Weights of a small mixture-of-experts language model, trained from scratch on English Wikipedia.
Size: 11 layers, width 384, vocabulary 8192.
Experts: 4 picks a token, a softmax router, a shared expert of 128 neurons.
Training: 1102M tokens, 8408 steps.
Below are experts of layer 6 (counted from 0) of a mixture-of-experts language model. Rows are named router (the router's row for the expert), up (a neuron's input weights, with its number) and show model dimensions 144-191. Each number is 128 + 32 x the weight over its row's rms, rounded and kept within 0 to 255. Numbers have three digits each.
After each expert's rows: a language model's description of what the expert responds to. This comes from a sample of Wikipedia text that the model never trained on.

# expert 3
router:122124166118126106114111143111109150066116069143122131147153135051129181128134150125145127129186131123142100146129097115158108026119149118135173
up0:118119163121133100160129179141088134150085089083129123178045138064137087128145123122205107128169124132163170119133197101147183132096106181121110
up1:136127160123116131127121094120097132156156092128085114194098153112143177156137153169081144156087127091167191132122085120128112160099156121139203
up2:134101079135159069116079194124113181185075190105102115131159157210154158130117124137123086129163138072134111157134090067134142059119107157101087
up3:089082131110154144131149111157134170117091092131141090153091131134181093121060131156109163101140132100164193126178154090109142117162126117147152
up4:108104195081173137086112170132123135087122121167141108185127123143150132113113142128136172129142115111145151152121125095124084100097122104134056
up5:096086111134155199177110082170136090175110113147093123116127138112150154112180156138125114154096156109144100132182138065135079084096087100146087
up6:140134120113103111153081095095056133187121159086129126157076150177164088106099144081091161148102130115155133184165170138094121161145080093127115
up7:031101111093089095139086201139130127120086164145150148181139111127104076139126159131168113176161148105126084156150151109141127067100117134063102
Middle and final syllables inside foreign surnames and Latin species names, such as no in Diokno, ovsk, son in Towson.

# expert 54
router:111103176125132121125128108056108143153127082180103122137121120157145196120130145148119132135195124135132140145089155131138126085129148148119132
up0:134123196169152117127056157102131120149139127116132121164132147174120116104107123148146156131170124081165138115106148116188163000173129111126078
up1:110147119091102145117145087178111146144147117122118105151119153088106146095123161125130157114126137144137131155227118127117143106181089095107144
up2:232076134085122108118156101116113119100101097115134097126058134134122089125127137131076092152155134126126158157170186134073134126087115104124195
up3:114114096109143102131100161159113125116115097088103137146103126143137137128054157155161145185181190138133099152127101070120138074129116168135152
up4:176104073114164115117151135137112144121126145156083094046153147135134172098150145122131149107058064133188151153148130127109099116100107182075129
up5:091130118132170111108086146197100193148112127156082080166157168130098121121113101139155135094071158137125094117167087123131125106136152118142137
up6:126114111115160136129101137130131159096093136199158141131142128101195112070129164063132104137148180119140206150125101173112151184119181018098182
up7:147082070135140140138158077089090104164110099122115079139119127136123131101152156127181103195152114157179189107157122127091165199111161126101121
Prepositions and connectives like in, as, with, including, despite and On that open phrases, plus verb endings such as -ed and -ing.

# expert 31
router:131105096135132117181191103159114129127108109157110117125127124065147181110128126163155153141195126133139098127102196124228131108118131111137123
up0:117121111134125118094115195115070131139103178097089114142142180204150115110155170171123134120151139126135092145138107136141073116108142167127128
up1:133127124134154065150160137104159169170138107128124100106125118095131102088161117082132161157134116136171109119106169112136102132090115147127128
up2:121077108115129121096131102133116159125154095197128106154116186156168143087160152122116104159074127125147083140186178083141125095108095098095171
up3:122115132135152129054103154117141109142133133103132104158162146186150069111148117185133140125103102136140183190142104095134176196119140158105142
up4:135118089144164093111063136083150147112082174127108140156134141181141156080127112169113120149128162117147092136138127084151149117126142118167051
up5:000126156065107129114127145089105195094110127051126102165120155120149136171126145135181138083106125125103064127125185131125085156147133125101135
up6:123153156106124147091141031127177160106111103089098100199123153084163202104092167115160160165116110140114112148119162098138112142121104142156164
up7:121098134172144171129077134173086095204132095181096118153179147082166171101158141138194131116139169130095096133198221131159124096134126141116116
Country, city and club names, medal words and years inside lists or parentheses, such as Belgium, silver, Bronze, 1957, plus adjective pieces like cerem-onia-l.

# expert 32
router:111118230105129106126117104126134152037108120121112126147134129161131195118134135165141140138192122109125122141111057125053097154117138135136166
up0:101086101085119128091153100013131128137138094143109180197113111140095151134150169071141115112138119104192096133176165150179097123145121191136116
up1:095099171151112116090206142127141171087161107174097120114111124052161136128188125088139103147142138155114059107127140114058088156128085143103150
up2:145119050152149151135113147125129143165140137149136082066107190091137055087073145125117144108104117122152101147125061144126136113176098126098094
up3:075110116054132088128164181139143098103120129167111113167143113151105119121123158156092135135133119124134153140079089140163151173109161117152120
up4:118134082154146113183201145174118124125117091147100110109125135102153082117157145140112131145195152108166131152159202085148136160153161097092143
up5:103112096102144128101077098161133192175118156117088096110080127167124175095154160164136163155171120132120206115132157122100113103106175196139129
up6:143211161053133119121150076133145127102148154072110111107100117099091117111153090156188153163085106057176036154066043106107149105150181116118107
up7:078097132102159112135119108113116184139107118141083052158143173129144117074136133163150157156144144103142134174120153096119108126082164151109140
Closing pieces of personal names in film, church and biography infoboxes, plus job words, such as Rome-ro, Pil-la, painter, politician.

# expert 59
router:143133073145134063133124120097130169094133096225125141127141150123145156116123132124121119116181122114133112140102161110083143134132155128137175
up0:106153136149141134164098133189123134063138158045135134110144125134143065135119110124165114134070117123133090127180078149200099106120217166107080
up1:157136140145133154176133093072082105050144192178116123164098136189141063121142146110140148120174090097102116145171127106156140095119119127104073
up2:134141164178152121069144186201099137048129101119110127135091139142143161112098157116178135132123133100105119131149127154135150105132133119162139
up3:122160218122127119085137057114112119170156130127147141175116129223127135123145120127112129160132111117065128143128117170221131070137161106144150
up4:126122111131141150160163100169115100056129141097136137135132119189122138102139125128125145122183175095118143131138108125100121113112144125154056
up5:117147141118119079191162165187122116111139115164129128143139143184151116126136128115122143114084120135143143111167183129203163157092149154099026
up6:130091168098138112133152045110147122102174139115150131158099157120115044148121148126115136138111148115113183133142109082145115159142129138058167
up7:151127046119141124190113119163121102173111119146111115102124129144108096116105136157069107126093139167137234113120172087117136097114135111119125
Prepositions right after verbs or participles, such as resign from, selected him to, surrounded by, played in.

# expert 6
router:078114048134126120110103119133112138118123102071112122137151129052130149107122146126145147146110124112148211133080031122192104080109140148154108
up0:117119062143139133135130134123109144142138113183065132102136116218114112122146161127110144139108188086138126123178156112101133196148137106143104
up1:158114108145119110068131163179139168184101125150138095149111134133160071109151144093189162102153113072144151085133143131084130056080136090123081
up2:159107132122152096000147094151133149055106158139133143150120193154129169109091118134152143135143122099136133160108101097000122150091131108119129
up3:137117122105160145114133132155103139139143094109119084147105149135118102080157149149161175116112136100172152137226065098143124198085154159130132
up4:097111127107168081103077201138131134107116158123094106164112149093182129106147134111188115139096117113151113168139175139092149069138143141157134
up5:130117177142147126098126169141093150118154156054141134137072099131129023133180097122167164147060115090125152139146137127101168099099170147154179
up6:084079118101099120131064143169130151164090122117143105134174170101110105125134168161129125150131168126120080116157190125148074174134140123135087
up7:145108117099170104208154174164162083136164111201087139157120127050157117136183105138149164110152136114123107156110128138092083078175146050143155
Word-initial or middle pieces of longer words, often after "the", such as Lou, mon(soon), quali-fic-ation, cart-oon, un-off-icial.

# expert 26
router:109108072101123102047220140177107145152119113149108111138134130133130062130144137151135131146026135112137130144130015113036116075122146137112172
up0:138133139090152112133159118125120093169194132162134122072114137192108116055171137132093105114141097109149134120125135190133129111149222132104119
up1:101120126077151150171132190179117125163145095164071111080137116160172179137150146120166108120059140106146133153177107109133135217123087120093169
up2:137109134129133130185124123160100165140128153168110143151150082101128151097105139106129132129184119085134140126101088078063190136155120182168155
up3:135116117172143102201177120096132118077136153177086111120129138053126215170139135113167120140190107160155093134173127121153160182111158148079154
up4:138159076074138081118166141135167130202100169095118120108119159213126053141180148133139098119057151127119166125127191091111107085127119192108141
up5:121107148104097070134156144136177137133091091150105098165142107084157145130090127143147144124113163142117115174105121094114105064154067144098138
up6:115115092172152130108097131065093116156090158097073064122112063093063183083157167093182127140150146128057105147114170119183122135100120118111148
up7:141116169116158121149144126135066105085124117120117108171067143098134135119181147133140140138174135091113064121102151137107095130116136103093207
Opening or inner pieces of ordinary words in general prose, such as m-ast cell, sneak pe-ek, account-s, fr-oz-en, res-up-ply.

# expert 11
router:110122105130137107151161135072103134080121124141099114134139143160128074122140137130140157128131153127125113133123011137206116146102145126120228
up0:119132180184097106133137131120147169138163162116081075131148110152121206091148141153126149138116161128159074147146194150111138099120178160134075
up1:125078157122169134101155084086106115142116130193153071182144164089174129146111119190137150143041147111097121133108136099144103089124142151109099
up2:129125090132141111103108076100113151135095225144133097196136141151124142107128150131127169108166119139140053175123165095168094159115134149052072
up3:134149170119133106121137131131178104062142141080111102134119142132121087120143174110157156120099163082134122140141137115110100015184172189128179
up4:092144082155125141142148209142107131117104141169200106170101129072130085093142177092145128141156148097155080140142053120068130119078157120111170
up5:148141107112109138091100082216174201173105114096129118108069144148182056104192152106192136128155116147148124148133087193201125124156081099139060
up6:123094151130126118072099150182122125129093130090122109121155149152128127125136166134198132134046165113115149139163134147129126153108104119090153
up7:131128132138144130151120160138137138211106088171154130112091146111141191149138170115127093139181146128151122128127135140094138191114116152099075
Periods after middle initials or abbreviations like vs. and def., plus name openings like Far, Mis, Mas in sports and election lists.

# expert 17
router:124135135126136093132129073109108171067147108189106106129104183087135180148133138131113132126092146120100108135142114118077163142121115108110176
up0:133125133113145105123159202082133132149130093140101137080100097140133147123131140108124167128128111146141091134137138128048149156109131136087150
up1:131108129144082120117135128147127136150135111095105111122171196146072164088120128170132054165110150139162109162084161085139152116087171143130172
up2:135132046143151108068086102190139131155129110113179115139094136184121173108149099127129094112095162145148143117088106094114133152134118155128132
up3:125130118080136122121123107139145151156097142153121127125129106186128140111124141166127079148147136129121176157214058122128117086135121106124112
up4:128118070053128143059161162079093135143135150117109118108124068142129161132150162124119168127211133110102124133193135123127123167073113101168087
up5:132117159071132133097207103094143125144112108080077109131128126116100097144109149166134228101127153109097233133059108105113129113153117183156195
up6:122154129176162106084067119142119104103121154138126122107107093129136149133134137107134170087144125130132109125161214103129147120083128131094094
up7:159103125122134097081156044073186102128118140140083084176099183145146111120145175137133159050152098133107095104180162114113113115142138154166124
Prepositions, mostly "of", right after a noun and heading a noun phrase, such as evening of, behest of, passing for.

# expert 28
router:101110168095136123190152088034126137090108106141098117129132120199130078124135164136150146145166133098124148151130113109096125219109149140127075
up0:098075124165139215165147127037128136179136131145099126111126213083138104119136089051124117130150065067173075092228144081158116099106128118183100
up1:157109100063163150115163152112136126147152184136182130182150144174127120113150141158133109157189124091176085141148139116099093105143150139113108
up2:139096077188171110158082159160071128151161169209104141159183126092144157131133106175147110112126139152145092124121123111094090186115135148119144
up3:122131171086152039145091154150126150147143156201128107172153153116151117159159171153130124134173119107105105112147097080155115093134129114082137
up4:120141102138141145081133171139071117181143116121130064112109096099102141114137195149142128149127149135152070162175172120142102104098151140142094
up5:107107178166087112105147168068093144157084118139118122139118155120100112105148185137127156131163121120091142131139153124103121106169089110111130
up6:102096085181142136108122096151130154139137078133117074164100108129097128141073133166143172114174147181113168137123149063141094136120122148100156
up7:151106139109131154162092156154142163147141090167184123138115150148148144120153139116099076110123125088143132141163139082183155200111160114133073
Middle pieces of ordinary English words split into tokens, such as ter-rest-rial, sk-ele-tons, pen-ci-l, Po-di-ums.

# expert 7
router:115117045129147114186133117028097158194087116067115115150125132161156191116141151146154130151072132148151131146134115102112117018123169144138138
up0:078138077204141109063173203135155107083097147164149122121150116071146124103138140135164120178125157081141081145124136121139097109180194122120057
up1:115108137174153080102106059151099141155102102067139137135120186136128134108147123092107104133142134124099147115164136141154188133144165130165176
up2:077127108188157144054145121127066152178150162222130097124137115130105111128151114142142151151133140085068082176154128130186121115113162147105188
up3:112099046102138128160203141162099139149076179097111117121151155192178091140174144133147132151161143120151061136101071139148085113109179081108093
up4:104093117134136099102158150176137124135144153135106086147161158105132147115141084135147135182120113135136145114161081099142120143109110141161128
up5:159132106139148076099055108133160131142111104136107100143180130119153113106111152136134145105122123131151143166103204080140123176115171119090147
up6:106133158125126147133187206160106137094122075188130098137137150193140152133166161132167108132079109123125178054157000132139110172110152116131141
up7:095114090088127115117110024178121158097115196091162066105125134138123121137139128109171146189115169115126072114140080109121108073129103089177217
Word-internal pieces after a prefix, like subs-pec-ies, su-pp-ort, members-hip, plus its, own, Part, Kings, current.

# expert 56
router:119147109147132144109156096125135123150141206082096127154158135157143076077169144127114115154192124077179189128145103151150164050135119096075176
up0:122130123114135138115130134111079107162113107119075128130115105157123067099145173132106151162111175128141154114125129137143108112117139142085089
up1:154122128112138102217093115060150145083094154144121136134148154164172069136119118139149117162163108083170082142110126135138104066133172086069108
up2:105143130145122097212163138089148133087090192168095122100158117109147157170155126163123119132149114156188161139076129151182105148151157103081204
up3:119154113191168121101181155103174146177079088146173182132120113157100115132109126148117109093101130164102143150162148090089159101119135142111170
up4:143144098085120143085099142107147108131141140177147144087130103184060098150172145114184135123167173176126198124103158098124125142139113097132176
up5:131115167091156114141117119099142114109124155104129162146077136080117118088099106057139133132155115149159056124142140143165148189137110069148135
up6:141121163128124160096135245063121132159085163167131132105143111115114092161103129145119168116166176146140073117097193100082124142137108166149088
up7:129112121139125109222197180182114131126179175107192142128153123146115163138138107129093120178157116142131120130148193083089109062134110128166213
Place names and their endings, such as York, ville, ford, ton, Illinois, Canada, often after New, South or North.

# expert 55
router:113133156119136126132135166096114139000105080148133099115125149069128122120139139120139148138113124111142100143143252110185129113111136121160111
up0:116112089202170125027150113076090153136075137143132081112122141204149108073133118145115179157184095148105133149093129075108079159107143126101110
up1:143105107150123118106150134185080127147098127103100130121164129115128113169128091106092121113096169114150133124144188115145091176130085107021118
up2:147093105107154108163137127168129130086106091169105107133135102163125141129140122145109162133096137119133184119113125115122144036136135188097153
up3:091105098074125126089071131123139134105088131127076099136128094110116167082106126141205144202169164131147059166148111144142103060090131125070127
up4:146112181089129145101112107126103194151132137171099125129140100209119109129142105122131156136193141099120129135138061136104109105160096143118107
up5:151103122113147115080119098156096132109107069157128125137115167107220061125156109151098115153106135141142115174093162125106155163102176104116169
up6:132107138128210114190126226098128149139131124111148128113146152129153099163235132110191171090138106140150192138152095113159083181060171201129130
up7:117088112153158129150134148161126099093082117122132111142096142121110068159119166140199174172226124132148122142147135118078127144120158133150146
Lone letters and short pieces inside acronyms or names, like CB-C, T-anzania, audi-o, plus the article a and then or subsequently.